From a checkpoint of a small mixture-of-experts model trained on Wikipedia.
Experts: 48 experts in each of 6 layers, 96 SwiGLU neurons an expert.
Below are experts of layer 2 (counted from 0) of a mixture-of-experts language model. Rows are named router (the router's row for the expert), gate (a neuron's input weights, with its number), up (a neuron's input weights, with its number) and show model dimensions 192-255. Each number is 500 + 40 x the weight over its row's rms, rounded and kept within 0 to 999. Numbers have three digits each.
After each expert's rows: a language model's description of what the expert responds to. This comes from a sample of Wikipedia text that the model never trained on.

# expert 30
router:415593567544542481479492520488455470499438455517466487501519485519489482485490511520426524526538486457499493585566574457533523550516543488531482528533544478437483599510526569507465506443476557
gate0:486473479545456491529576555535543536508480456476542423490501473505595495524541525533499539499458434486570480462472545517490504496486623484523547452524545554506469525527540519475532463528526476
up0:461452486532468486434547531504460472534504533552494429509495512512492533474613509482571554594508487505490508477503476577562497430596520488533518466497553500511520469449555459502430487438518469
gate1:517551482529507535385464495516479479475468526513441500514505453513594467456430531493490530494461448481518484468556473486475489566532496495513518413595533452514452583537496562491475450558465461
up1:460550479548541470472507510487539541544491469423509519523420478502516482499503542517444473503478436544565508554534532539488530408524512424456503467496505528557544527496451500553537482492484555
gate2:478538504508581475482474538530486520469536533460437518497516525506510507497499472499421543447542539538541452588571472458586517473455464579543501524590529592513483519543535442500497535517463571
up2:498427439553515469455453503456504517505552477467538554479511516510481503454536465442511509531475487499546508474454571457467503513471518451471423481539512521475509496504605502470430454563499470
gate3:541584445535517543482518444425471496492486537465512559451498463519548395456518546502523464476564455450549464496489504485570484512478516464532474494473451533482543518488589485491455434524496526
up3:500484465449507487439489529483505565559543510510499494552472529549460508503573430458537451561504498481500532534463509498483490496501512490503540511464545548511588488519553446539488476467494520
gate4:501526566496476509442459488452483524550509464528489486502519523479507457509453575501441429564448532509517503517536493510430520484556508557453490563390460462483535478473432448485503386558515495
up4:506501479541490550492447517493519531488487427479502460576564554476526443475509469451532550489459508484572491490488491523508522459520502488477499483427546509490543549543526544470550591541485472
gate5:480508498497534553537507542438512569540555387515491510490490453516544510507495515542428548480530529542474473492551540411518527491485537479562495487512500469545501456473453552523542490458533512
up5:539522493528551445542446452496469479523532425561510541493584489471558509466545502489583468498520527542484481497518528508550498499477497491505477541565481493452499464469528489459408541504471510
gate6:432481512556528507566470485462467473500474497540525552441502564514530609485517507455454481557447542522510508487537481435566501495413416411487527466457487447447457502495525446532497502525471527
up6:474511544461451508543503592477489469467412507501503584434482457529468524543478426540468476506576538487489435514462458611547468467527488484511439561438524480555497512456421511437491583554541515
gate7:469542431510511500478511575492490478524494528510530530447536475477529508587536572539550531544528474539475533481447451537555510536457513488463592373531497521479483508530481510530445415514459463
up7:493544437486542404480460465512493495434519535431524458459522480516464428545550475527562519499511536515452507476484431503529499569532542508491555444414547465537515489502445493531474571461474439
gate8:498432531470452499543516512525491465514481492498479543452476464522557521496527471517513544482554442427577469464494508530476539480499514544482464502516551439475475477523558500488533543456424434
up8:445447543543526500508528519553571502568480479512488529516488434447453477516541457523569486573495521482465491491525514487455516477417504517553522462498512529518482521516485445566550505489437487
gate9:563535506504474439513513471565467467481464545524509484494516518485460528526519527444500521474551480574495519482511491447568486538518505518547492450475460511472534519507539571512554545454507561
up9:481574608533463445566519481586466508498515537508424462498475513508503478533477550549451439420509395521492523484514528532494518549558469465516439471441533496572492579492484577484491463540499543
gate10:534419529512446526502524513474515435514430514530528567510553529599466597439442478513438450549539516499480497593531454520583470605539478471471458543468556507501503528541515527460518528494485483
up10:518474465492465519477519478509537439496535489447480440445524530501502493483534563524450487454566502537524523526519522508427497506408464478515514484559488563543591488533406507458534559452454491
gate11:509578423485539516524525523495451462486530575530488472532523514588481499502465584466432510529491490469433447485444460511543547578455449491563488490519459430473437467445522487497416503545458472
up11:510499457549535503484503471486554509539485512524476476484569455554537479502498528490566498560526482482464528425490496558450525537449481501554551447506513504464484514482491487494393533536558531
What it handles: Quantifiers and directions. Words after an article or preposition such as other, most, each, many, north, south, inter, plus word-start pieces like w in interwar.

# expert 31
router:524526479483520534525522538542469444503467400537466513559476490531480451556557473463490492482558462476554461563543543429513576535520483482475458523511490537442469502446434512570455508469508498
gate0:591506572545463474545587532531488461500503457526522489448499484509509508531446561523453494560484464581486533502525480458525511520469445485470470538550581516418451471512452507483471527390533529
up0:507452512487554497553466527519514521524525608403481517483518474531527474472480497527531563511507415538487431527541473522501556545508523517498572433609521495499508478527498431553512535508532552
gate1:427508475438526524516484520499462496587468469565524501481512518508500524497486529488546513509432508495503456526562440501521514485454483544451450537454527468485430437526455483448464485478514508
up1:563495492438475480574508499588454570495449537470420481534494550483555548473538546535541469425545509459430560518562492432550527510493469488498457457475491503459454437544496447569491538449567511
gate2:508536479527533426469575508534476448473543543489519460451473409497472458516483492424499527469606529522480516483478459512433457556529510456464521471516434492510560525477490464560469494583506520
up2:526436484447539522492463534483555575458517477516533497506447549442451505474461493539477570544516456510469471504465456481475475497555534441523486507440487474506440494521535495460469577541463508
gate3:530539540521540589538521492408510480507470501529537521494476490505490501478464482557497560471550548529515501505529497411502461496557437488508570499532580533490506441468537547457483475499580462
up3:535481422511529515515460522423540510454564505455540471519504521454526479515407500464521564489444504518463511467485571524461455575510505484512519527510502441516495525533494489445493533494458497
gate4:502515454468572481483526477486566420494425519481508530441533465520484520467490447528418465481549501523499521538548433457485514523499439588486464537542493503473499609457465444500499523510577469
up4:450530485482510575529526503442552480476589444516473481491484449436494485523431495504514513491535510411548490541459476437470468557478444542437481541523465482462480517551429523489499470504583540
gate5:479523528532504463465435500566549469480508411502499509476512568510514473490531487506485455477558514514537495525495503429507539450546518612563439477443500559503425530516423537508481519532531413
up5:571477590469519566465564489494516461455471557485472486450535562485476487563502511478539483578559459528440545483526521483513527501469568493504507510533479517495467491501568487558547526439578534
gate6:543589540475516509580484480548568583514517424480482477435490590400500552548453476430528417547459519482451520495496511444505528484453457505410525496561438524531435557456485451471595468462548538
up6:508455358467452547502575513515519487516513580469465536521549498510502505479530474365480460479544499541529451509550496472508487528496525508491501484526515599492478526442560475456488511517499506
gate7:505497492439443463531424531496462478475451536462431519503538518466532503473582367495561509533561507542527474577492532504544501460529561572487510506490467518475444453458487516522546529533491509
up7:504516518488486530540480528486503496486477455497515461503541538448545497495553509550537444471509497522491506529441475511500526501476472488437422475569465513369465520488551527534555438460495533
gate8:576461520516507520520542514456504446500485514455468568489512549530504530502515496488474518446490485534462563468537504488447539434465509503515490518534470528522612541486516426540569524489446518
up8:482455488405476498407471436532524531506526509444474485547504562503464550503577531430503483574496590515502483500461481512454506526530537533435493539525582528394519451522504483459434517530468519
gate9:537498502430514442496524504484395561489531459569489554486550513500499537486515531608537497454479549485514558529498438553472424514541458469523521495500506506572436536523485452537526499407514503
up9:511531460507529485536533533487496524456533413484511390450474464440554465494545488459530522514465462509527508496530446434516420489538461473466485545479495481456500480434552506532404516484511508
gate10:503523496576542403460476518523458489458465432530541497605523471517454481467452485561559460516517467464499469477514476466578488593479573488494467521584472538562517552498486451574466500528520471
up10:457518550548455439508520454526503490511475498440528532476522540515512439470563500596448523460492444514475436473454509435565566415405476535426458456445517520436485506412464507524523464532487503
gate11:511457523573445524560493528555451508584535511504478501526502512531496540485528462466492454502453464472507448497497517568424482529463505472441479503495526530442474499547599525469548512457528610
up11:536505549586487515550514519529511531496408480485473571446502443469512432500474488556516426521523491524533569539488541469582454424453521459551532482524433498500497551505461493457453483530522528
What it handles: Initial consonant pieces. Word-initial consonants and clusters at a word's start, especially l, p, sp, bl, cr, such as out-l-aw, G-l-entoran, Bl-ank.

# expert 4
router:376486514495510547420461570471494492529493461470526500527530490559447521491532463489449487497487433515538432519513502454485551578468482467586577624543513566410461529489501572510488525489528523
gate16:517518556550481470482513470507441496510472526486552465512475438508462494472457521449468555462520452471444432499494472432455514591560546513462525488534514495519510500491437505477546513487518572
up16:467471530495503481420506500480532453522479461475465479504586510457497528520457453486458435481502483522481525370544498480517484527503517494487492524524473552516408580497466488472553487537510522
gate17:471521503465486508418468525474554482523553457522526477497508462459450526424533573538458519409584471552531487602528429487518509496550517482534468519513535495451438481468561503531472530456491500
up17:509461480481467491403423488465571465473483539452498510503493491486485461557462512478504475454539522523454526481494514482503457492453626503468522460440475494467503529471440427531531541520498486
gate18:506415533497438507456516566486479531545522459493514509519535555485527493478456525536474533480466490529471527447465439508475514550461509513440570551562475427460507514465564528523500524457529444
up18:526537552487432479563461488494541464521454432494431528493531559454504493534540463506494516457475524527454510445492486576507437407442512597557506511530490450472454502433492508471465488485538434
gate19:487540478484584586443466465481483508466449476472537472523521430476409588476498519528507522543385520508470500521512446456455477482477455495458529492514541514398435583531506538525539494460470578
up19:497488516538490542428498462468475482490452460524451547483576519551458530473495551540612504499434511537451530500524531558456440436457507483514521486466580563525513523513447555596541476490521524
gate20:495523559517459489467529454505507431485509502556519559522495552499534504458505531460479492523506528509560460518529406512474456595507553438461566476532456545508471563525424536529561563551552507
up20:537461506515482457505581519518518476480447490537493517548572476504546528448496481595515510562482525529497500523542507507493532483550466466523500500513473514537477477515530538559404514525490483
gate21:509445464478457492431585498513480494552532495467443494478457430505505497515507479521557482463518489510537520505502549504480502440513432478503508544448460511449401551574498514561517540532548527
up21:519522536513475523593465487512557573503500542590489559543462482494509571491455484526591567458463521552472523501580482495476536520539493514480472580551526533510507541507557522543475509492525459
gate22:511510514518517596412505499471476517529387568480540501503504516499489530486508451457511486546502497604506574454506447491456513508548453506503503525548527451507468576412454503517414491482568515
up22:565565530577512485533468511491485540479578410478499525479542537512497487536485573505540511539531477528516602483528506542521443494450490561476484542501486514500478510426552487413550509470494474
gate23:544474529511466495535478542540519497452526475482539497435522460414501478516550479476525509504468456523517609510525532441506497520496478495524498483504556508498466519561526482512529444493470536
up23:476511474476515518503479478557497469488471480410461466482521412471548559472498508488521446525538496461562498551455454539441506562449509457536488540526437501468506607447485511524488479510509516
gate24:545498502532442518475491527527536494511469492497477541447461537523492541455475551483535539502520452473510526493536541480456578462431511491468485488451491496447547464517514415563529453536452471
up24:490524530494474534487470491555554475480445481472520549570502588529469444487514486475558462521499500504523498494544499549485517518492467448586577535445508516528492505458488532552470446575523501
gate25:472432566500491383463465489437536507486442576498523477476493481449476464551510537464440589445470444480504536561487511511519481494511509540534484524500566499467492562463453497590473499541526562
up25:441555601535505409479458490450483503484514539440524525542486489571518511543507527456485529500503510520459495414452463544446505488571524508474531490504496532544459524548570522506540462498445533
gate26:475517558521485515491460490479532499521449570465505547583488518507499516532521506493499512547468523476496484579484455506588465509446477489464546555528505468491398460517507519473411504472585541
up26:467584569524502471514576545480546524481551553534505527474522506571492507534571503527458513532487473448562576525524486489475477518523566456496552480504540482501530455513448411501468527472567526
gate27:518482521530512512432510475498440420545470479519400439497489424482497483542464434478498491528542421508496504476485566409540540472525459527401519603527509545532524516545548502491534594462560518
up27:489504557429502475493513461479516492570475446462495475466530515601530506455460510520513415564535449527595460483566418505524464473493523444487462459492512492479483516503522474487473498551441582
What it handles: Number words, Latin stems. Spelled-out numbers such as two, four, and inner pieces like id, ra, qu in presidency, infidelity, portrait, Quill.

# expert 13
router:469600516500503503519544499485452478418464528456492501502517500525477486553489504525467546505533455496497509516535509473480552460435476412570527509519441484447457535533472476500464541537496549
gate0:503554470513541514492435443481520478485436458516432477442547512450530551505511555534448579476536451527459495467528443484483507565448512454490499479499514516478480452534516465491491531520459531
up0:480490559451505528501525498519508506456505506496536469501475531457490485492487559446554545561562458549548537518488551477516493503531523570507552505481477474467507510431501568520490461514445383
gate1:506581508484491505493541541451465422422489507509497446427466498539436578515496489477571564488451475533529471501478497445456532451527516550533567511466469522444499577546506472494453503504534551
up1:471498461419556465521491508505504461424491479486458476486491510455511447580517543455560526470460550407442445467496474579532451462542543474458485520512551533448527497502541509522403501503551490
gate2:467543451521520502482527507536470531476478514531500451476526481487518473503559506450550518486553422508429465518468456520574492447517494501591483480534454517422492369554514506511468518513529529
up2:516499518483491524597524524541509499580554434569559477569518509501465467452454489522536521546473456546424512502476501418494464501589457450503520549514523510490489489474493493541516498488499553
gate3:455569524529449491567563523410539530448471443509553426442522466520508486487433518516517521436505522546543499431579466506534538411540434510511441508517412527498529480532505558544507529553533520
up3:519535539442452425446526464494547531502472530508431510541588483459453499544470539556524524535565537573439446488514501391450507483470496488488476465535520496512512487527523546460526467483522453
gate4:481517522498494483488484430489485511496531578482547572520540468430498534586496518465535523500459514536465452451474444540514570562468528555531515554483507458445463453448528472503429574572510567
up4:522526517524465519501449505513465458499430509503498503440426447467451488539465589427569505563514563457482480460517466528518450439515484456496525533474455475491530461546423568465479462419521575
gate5:561522469451521518455526413480402570517454537514520537473531501465437526502518450489491512475538563462466472588483544544536511511459546490494477574497489449506480553461426547536457482523479455
up5:433465476445473549529508505493512535573414517500474510528498443536455466483450442549476500479513462498437522469444443518586550536328484369531438460475472489492473463543481457490587471525500477
gate6:453484467472495561450561495525476453471494551541528519499509595460500574542469521475438404420460493519530509532519437452545587498505502529498493492458465523506452512551452513524543449528521482
up6:471550619574563556499516526552570570538513490426533497504530461501414556561464540494444508542504508505440462606477421494488580501465468440534522518485447431477469469507433427434522514513506500
gate7:481509594555505394443494426478488588502505484501506477502479496533456463531500483594499550488481433508604522479562510442516530503577451432537434503458455478425489501512536512513482480536524581
up7:520589430518489522479473501533524538482540454533506552470497537528462443477478502456538433495559557503586492554459527503524495490439545503514563502460487449514557518442488517476484465468456435
gate8:489520470491553524516503479514508527476491521540525433494508448538529553543483467476525468490463449510428570449547584541553570448466455510495471532509478463515474509578516537423509503579435523
up8:467503433525516521480511461491561589503554575502554543497494455498506565464564455541493402503480547532513558529520494471468461539565493525521483494541475488513585499522438459535526459475516468
gate9:546424576455546489482609483511469431495493483483513504496565501478529530552534478466546575555493482520519555495473549466549580469513482483501509519467472470470510446449520467513483474500509604
up9:499494504496494439504444562501488516482533559496501554478522376593452472463445466470462512519512498462459524499436532468427493465490503642572505492528444454542435559496536475463544516503567444
gate10:508439528570462481478543446453446505499432529512487531486517461528539546489592531515431499548513474518493476485579414468498487530421479511563533472533547537536497512480456533498467481502497426
up10:474537483555504496502531529473526572492483475512524525499453489473502424509469554523536440529490504497522559455566481536485448513513522413547496506562499503551494455510446548541405451449476528
gate11:489490425576486491547567454517475562487515579479436535525520525478488482554462516528548520510473476511451476513489482521461533447486547553473580494403473526510463531555443446462532550540559484
up11:527524566520556515439481503519519388548442455481431500433472466466530516449423522522523528501562530547512530491531485441467482505500450515478509445481479519503510442543536453512496480555485487
What it handles: Word-start pieces, taxonomy. Short opening or middle pieces of words, often capital letters or stems, in species and taxonomy articles: m-oth, M-ap, Binomial name.

# expert 21
router:507522558536582506485483486429455436468520504528473473539506544548490449466491482471407546545540472487545440538573551443491494497442463467519461503510452576466482533461461495519454494462544514
gate0:476479420503500497528439493479456574498501481506444537490504546567473485537469505503498475529484512469579566485494459543520483476513391547504459552492465458569490487473499471505512538510459487
up0:460521431398488472489522537426523458515520577494545418508469508489507396510527465458584544532451501531456513499485494422441520561506495507466461458558566553486476477459536500451476475436496534
gate1:454490376496514463526520462530470461492510509549448408517553506512503601395541515489470518403528483447476452484479465464463478551545478519515488453498507585502534527502440541522513454545524514
up1:453444484456527430565537455516483440467529480521553514518496479548491473463525509491469587486522438494472497448527458494467497521470506524440473492450441493448522476568485494496577500445558570
gate2:496473558521549553405557487452478520510501493486454496529541519434541497506528502525504499554497565520524478573492500503541586438427472475523471497546518568508548516624525445507472492489470491
up2:498569455444456478479470449543536530521483508450562551547447517447462474508541508590535518529503499495569508466417522583491437519531540529456481499496521493450448513438408478493495511503482499
gate3:578511505502464527512464409495564491479501484498547471511562480460487535455519534515509502489520501521478579488503516503469494572546417511545491575488507510469532438490565492543550537499467515
up3:469466530457460500487502522470481562535589444456479541494481464554499449550530472487576524473494473455459442491510433478532479558483621554520465549570458501487515500503460499487484470546493472
gate4:563537469583490497491602483479518511492492453544517491472527507437510451465475541482488543524503496484455555551506517508447504412509392516500588549503519490503479503454519451508470484449488471
up4:476465575515452522482481548486445580520548527460457577458494504483464531514472483504506538510507422549499498478490489563527516509509526491535445500491479506557461496469499476466514441488542458
gate5:541448496421532488515450462518432459583541529522421465484486515520501460432519417543498490553506478527476504620528537502397469446470459513533493526449531521485476511504505402545537520511467503
up5:455572501541524518510571506575506471504557463484423523418534508538517533456483529433505467456467467513498454496418554465527528452455408467553492532440496533481486428493491503535463485493495480
gate6:547508478553507462465514517497539456483465504479571582469549513529529513528450489472475506471547473476561551491469552428548506452508437468557463534510489509503473544448502442538438477454533543
up6:496592471506435498541459482461575565453493481494506495516533458511464503468450461557504532546532502528523506430465500653502535547479488543452517514494538483489496486559477574419547504475470466
gate7:421474559499514511496479507400543460501452526571430477471473533508455494415520520572616526481509535449440541524542475447519452447487509502512441558473474579463495469458513509534443550490523452
up7:483459584544470497527516437400469549507489539508467492490501560542524520438544582517577485426497517471502523545563468475521433435495458505531536536535499567444508433483528493486517505629554488
gate8:529482533532490520501539515498550491539517536499520439554497547613466510481468483521488486459518479549438447527504565555522521497486529484521434505517428522445525461563566499534481428502534445
up8:564438525578533484515553489539454507462515494447487550496548515506499431480527512555549474471468476467501607573501499462497579556506527495482505469534433506448542495586543556529488521497474535
gate9:515386475438473472491476500544468524516517503523554417519499546493501444486586463571470447509565500545556535497518550478451422557497515493515522493610550502469512472535448387505447498479452533
up9:513497373474498459517501486568503454479557469549506545500478501515505555453540484533543507531512491536471500499497472457478525543468497428582549434531497518466512423566497534432449549456453439
gate10:525590486499458500468578457427515478462552480541537547585427448485453518461527514501516536471496508498505542500462496476573480510478444500469482522510443484448486445469532439523535549514526536
up10:457452460498603496479520477513479499514546525487533487464473496456528499476488528474511433539497483531506484546496553465401452558435490528484471518482534489500393495494530501438476475541483498
gate11:475556495509508448514545530482444486503374521535514409519544426536491490440481478504519526422573526493416545531479468467492493427488531530459525486500542422571505541539465494481487548506450546
up11:540441517492532428557519525454532487553501489456481548481549529465459504502480542489495536511541441483555492413506511497517474450442438511413505544523499446472523534447528454447454469497428490
What it handles: Table cells and numbers. Digits, spaces and column headers in stats tables, such as league tables (Pts, Pld), election results (Votes, %) and race results.

# expert 33
router:519589480508542482465452525495509474465505504515483550511494503536469450523509519520522561546490449442566482473517529458499505494479533488504501568490504543469536563452445507508464494428501461
gate0:494434470447549448475517507498516515602556554548480459501450489488511505594623507520510459498464507423497471468534515562564517523498560523590490470598545528495532585547529520604523552460508511
up0:526465418560522497429493507513505509492575515486522469573429488482533508437495520448550462514461482431502463539510579552505535559486533426417504525520550544496474516506524482541522435473477470
gate1:497512503541507517563441498553514462506505508537479373457536504575516479494491512496424481472445432526460409552490472503481556561428507534508501536462509514468512479516518543532471433501497493
up1:513473496432467479464515523472480495473510510419574569521498539415446469501469529496535508518441497446485516442534529466441498509541477530475502549504531486470444438518497504470523578503525447
gate2:487471474532453455527513532490436451514493511437576478545539459515478406523525568470631506559551407417489530485508542476451502435508494500518523475511498511525458480493468516531499431506502475
up2:545531490514555553506461482484504515537516620501430534483487446508472512506538541512496435471457536436468525467481483497507569555498516495530495478472471539486529587483529517452510474488439495
gate3:510550457453488376474524541441439521462526504467581496533499525557511483463560543484503561475521498455471485503497444439422477520508451489423450556527548566469516519464500532575519506488555529
up3:523584441528497486496474505527435549517545490507578518506463438501488486501459481530503464518566445423445514566477511478548570528453498458482480469495468559473510493492492549567537406510577495
gate4:510513481561515503524509545611481419524489471541552505546504523458554504531428504518527559540499529562505505515532457460518514528462513522507407537546468446505505547435528545553454452525519495
up4:449552509443504489472520511485505538530582520497539463566455602526458515512548489466463452503495514525472516487550498429458559485544539460557486527555498546612569494496486530465523562498485477
gate5:410523549562518419558425521552514528522495530518481519526450528523442580452535497530541545481488467447481414488552488486553505519453467472489452517554433491524474484471549475586500458428473515
up5:546416474461499494477547502470440523461537503475467495495479477458449414483438483488466536553471435505487521492508590530521500493516487515540487478437521561523565519479436532455474536575465518
gate6:461505475564462529519547518493502531505426491528516558473522535566431464464503503488553502568548479462451467499502483507453496520573492517503513485542482545500481541426428490577489421485468465
up6:436540539496478519517491511453482526506567507496470566448488489599476478471463528487459521512534546548496458485505526550457437467557622488503517481502447461519495463533524462468514571531476478
gate7:522540469489481549501502514432529497576502521442512601502530508516414504470510581478413465486447499477551554526427477527543532473522540489466555448556484495471541523506523525560448475478503479
up7:446465523491552484546516433469508522519602497578517499477452452469463502478494463597540484484464521453525581458475526516484450519507559547507453564511544535515459502433506506445495458527508397
gate8:553539530555413518487499523494497523420516458483505548545510465533423511506604485491482421488473532468471468580501508480464543557531464565511490515458473493494502476466529565542494397568464502
up8:513460472457484472415521487551561463516532500497561553564545543547522465522481484465565510493553451514491430462452501520494505557500463491478461480531538479504511439516571480483523466463519457
gate9:505475510480447544458500440500407481414515529475487415499537440501547485421517486517485496408467544500541505466450518477448542481525487514425486544469523558502483524511537549479505484595494488
up9:514483418508489536522504461504504509471476547485559503491508537529507456463544431506507530456477531471491515452534539448463498536497443464512490524515540514486538502466531440493564537497551436
gate10:488516536502516514496512471462523588505483495492412497511485470455514515525456518474464433517560523528526516491488451568482522511433582518465437468540474527560461451513510515456514540509412453
up10:427420519437572470560522515459563459542501525519473553446456571545525486490514515487486488505469464471511465521509495494510519475495448531483531501537558531454568474504491448549466471513471421
gate11:487531423512519576518447454524597529532548503541470556459548521503434594507545492486478492478510488427527432498532507586473533440512524424464460496518538474472505463536523468539507486429480511
up11:426520411510570558516443443509568537476534470477476547491450512570435505458492507482472557467430441553463481470539472392521445475576484507440479452537513490528551499480477441531482516404490481
What it handles: Dates and years. First digit of years and day numbers in dates, month names, and en dashes in score or year ranges: 2020, 1888, 2016–2017.

# expert 38
router:460533514469506493508525564414505480491455502488445608514526497499488443568514457505446511498474517477553516493552524455487576523441510495561556544550442497473505501448520558476443531493501519
gate0:490516462488540418589522523468473489490532520523504558451589478425518432531491484576458503468469528523517479491487555383483500507520506450463518551484499531569482528490472573425527464558507491
up0:501456515547559552436494530486441554461422512450528496497483515522487475504488547552479508515504438451451537449595485464490492440437506474530515454508440488424494475511497544495556509520639498
gate1:536535514493594534450527613496515550447521515495483540469588461571469463526483460496536467520473454473449568503505506554483489561451473483428505412450528490550456482499498504498494488413446572
up1:566461550479505523487542480502542527465484485455526543481513512442564505511505439447562523506521409533524452471508471445513591518468489535470445511467492500430499544492498526541497452504517489
gate2:513554515454452552474517483478467464561501517511463539560496514529478463472531539491510426480549553486500516543555551442469496455571477498503480509522499551483514480531476465429500479435504497
up2:489416417502518444495522536492423560515567452532454518506538574566433509555569455461463596541469509484521437463440478563558469482474478478540542473513573447509495517502545464488492466593545491
gate3:496490478511524445487468529458489450442409432527469544474519577475508479498465452492547474453468442459462538434466537373437539531474481472518486443501480467519544534413525504457518544530573520
up3:547498508564496502509474407475490514446442477554452472507471516457405497470408475530555445517559444462493533534492496509567498507472531507510530412467435490516505547448502555466495484499484472
gate4:512470459478477529460507507430530448539437510465489533487523440461503473508525466557513486529481521493402547497554480517526476510467540607525520540367477485460510508430457567549504432489506546
up4:564494501562446436461578515491480525554503544537487479503452541539493497491486586538532552447487534500492556487490482475549456436543483463497517471482523538438467476526478530440526503464457529
gate5:421493507521542467491517470484482475513523628537459528606459542398546528538504494504501514473500542420496483461483463484550499433443485488469527533527546519475565471451529533476470485534511482
up5:579521484508487503541544511576404492529560488481511516487469518473468547462471525470537531497544558512547509528528495520540462573472503514498582490502468487566458502424492516454404531503553527
gate6:470543435487507486454509479446488481555460400485515409456509442451559459495522478514514524458497483533481525476470537543484480476491473504539539514496555405432523545476466449501441549468601586
up6:452496433496495515466467470499531533487549501518447475480409545448410494461491512489465444489506537544544468559490523506485464490515574510504504521456507527472475561520490474466457565469524585
gate7:445507501543514510549471456544465468538513478500518529524511515500490535462498530484540429505486513465488478517515514489549522406542480462489526547458532596527571481525548536520541500523548541
up7:516465493412519542515455549505472558566424495528578448520524468461614493520442485467502519478463518527466487534462482478496503501538462499477533508492403548606477555518555477483495398500471476
gate8:465525523475512529541560499450508466446444499535566515534495559511426494463479466480488490420413496513509488534473548465459469434518537507516493490515526428559466454531525506548527445505504475
up8:485527453480462505529496470595525497518538563565464490477483476531529522528594449509540553512469511461435477432503515474490520515519511512470552610505455390461512550527502592496472447461428509
gate9:487484452453447512565485522459506416523571524431491536523479467489455497469563517456454475479396569464517458492551523432483568482484504453521489506475424524544463518472585434498509478524485516
up9:478459464515543468488463517456515510513493540499499545496450472565618500515470560481545510402471452483498483563517573467470573512466495461433496475479483500511529498502467557542579520581505558
gate10:500532588506461500540510506407466490516499420478464463499445472474532510483446520505518582495506523500421478474600515510557501440506498529405502546506480446493542541509527483530494445551547473
up10:511484535457532558486496538484547530554529500488448481505454479497499595493405522500510527550426538425534499490500514542495557467483593496483564522486476496495505560530475435497520505483493488
gate11:497519569436515525509453516455512490476573401465456530516478447480458539516495503464514521492464493431541557502512505472522432532477533460539478516507438535566500417562589476434437558450506499
up11:510511482499458481531490482496485577606474484484534495543436459520498495501507574460500536511476500477509546471500486537475547496455640542474434529456527494458457465536497488485452469602491543
What it handles: Verb stem middles. Middle stem pieces of Latin-derived verbs and nouns before endings like -ed or -ing, such as inquiry, encircled, assumed, promulgation.

# expert 18
router:482480477523516530492548484527456464414478475503485540522494524522507490607546481414510530565531477513538424519482589447522549480488503449478470482502433569495478546481487511521488579443489499
gate0:495449502476541489499521541463541463430485453508518462474527500578541524566491513501479526449551482474453508571495465487444473402481511474518503506467518503534573548454423487543506511498544471
up0:550565499565482535527517511479477438513493559497507439507494407503527468413522449541591495477494468539531530500537451461472501475465520549452470555514519569472408494483574454441481507545461573
gate1:533538533549526466433472486514461470472509427507481575576527546461467555532493600438479487584490471521474475498488519465460539524556451456454498548539400484532450384534568460531498536535414479
up1:533469586441588502522567517460426494509465557513515455479464526394498491541454460497589473461501491497473556485486472456458538551530490542438584446421527448480501526553463555486443453452504513
gate2:558478550429458475506544527475557530430530464530487507551504531465525571482434450475521482547477520561492474494519475463531490426444563457551402507516530462415571473446494500523439531464560419
up2:434465576533500533445514433497533587499464473470507445576480547519493552481515443542556415483458556501520449512522442448511503522499535538473474498467512495538489464518478412489530476476564448
gate3:524486443515526500481470464444475489449457504526441536523453464401517482484447556485514475574541495571418512496564462470502475486493492531531535490527428487501528502435492517469539524497461478
up3:520484532506436489477462455467522556501466508499540467525481552529499499537598491540417548543479544523511509528496447500473494486552488465524526450513500540490448483490437474527507512448476499
gate4:522516548490525479502427480505443459448468446505476574472493501441518456446468408454514476478469511537498432502496493547502521550513420551499462580508566483558502472545551523579546467456501528
up4:448551448499473454465540467473431486470475521517505505535532478490467500432487554536437525523486571375424520529506385552480446486442540470553476553500577569538503566485489556470485456588449491
gate5:453534491474521530517528438537454464514448486518562554486555491544498514516445531436461516507464452515507489491510513494556453476505532567502477522488496520568546523474500472487489472481482507
up5:476482457504488523500501506555507532507526526503511563394546473493499577521543544497478495437457494510425480558452601540479465413488464452494408484563528454499494495464496478554440479505557510
gate6:462522502537486555458538466459511501465480535536458495483558528477582523511505496528476562525502500547503461497501487443505514518450476455494482542498440560478514477486503474493575507528500465
up6:493444487550492475625423535521486495508475508431538530585440511489520465509510507521472500489509453464520532434480497460539512478599492492560494500501540420434506447511451650602480512521556496
gate7:441433470511418555532506500425463501442539470535512481532524514432464522498472490425508525483496557506541449461486501459499558516472475443524481519494549543492537533447503529496565510463508503
up7:621526546450535599460481455492487545418467461446521453481522416488581501463487511420440511547574488500474366498535523516458482457570483533512536563503501489535480568512502550501531467442485518
gate8:548565459483540520499535500566466489502483463567507469486449498464400508547542541501445358503504515548465452474462531522536552465516486493469522478467498508470459478511489475482501515535421466
up8:421444494533475562511462507498503495503454515481498511483532464488530473566486477542545637548466528560532477557359477515583445486486476560521575524519466504600508567493564484495419512551534449
gate9:490482420446458542564411510559431492504494500508542466478493468536434525521511496522532475549516480486514567446515503507466593507516516536459527479528494500489480612450509516506491470505564401
up9:444522521470500458515490482436455486557503564506437527469466539503522457476442489567448478435446491455469485460483544458470524502606496430493552506345529470578522531487505552497475524474491539
gate10:521522543476486544472556525522534472529555529509519501495526442413533449480482436519569489569547554485590452490518510488553500506482538518545540528498585592418547486512516438478513484548450454
up10:563515481496439469525597420486496539443540501468526456532519487554539436567523526486520562519542456521572380460469525464482441490551516541529526499558536514512535491492504539460483506489462537
gate11:515456495575484526500478513535442459441505447471498387489513571486511546436536526478475498550451527527523407435462433456503480505456520488504456405518504547510453496487462600532505461506463519
up11:511531509434536520519490524463541490432476405455557544495440459417499487523507508470528575487491587469454477473491459523553513514502433440477438525526420530510484547540427516507509530520514495
What it handles: Word-initial consonant pieces. Lone first consonant starting a lowercase word or name, such as l in laps, c in candidate, p in phenyl, plus Slavic -ov endings.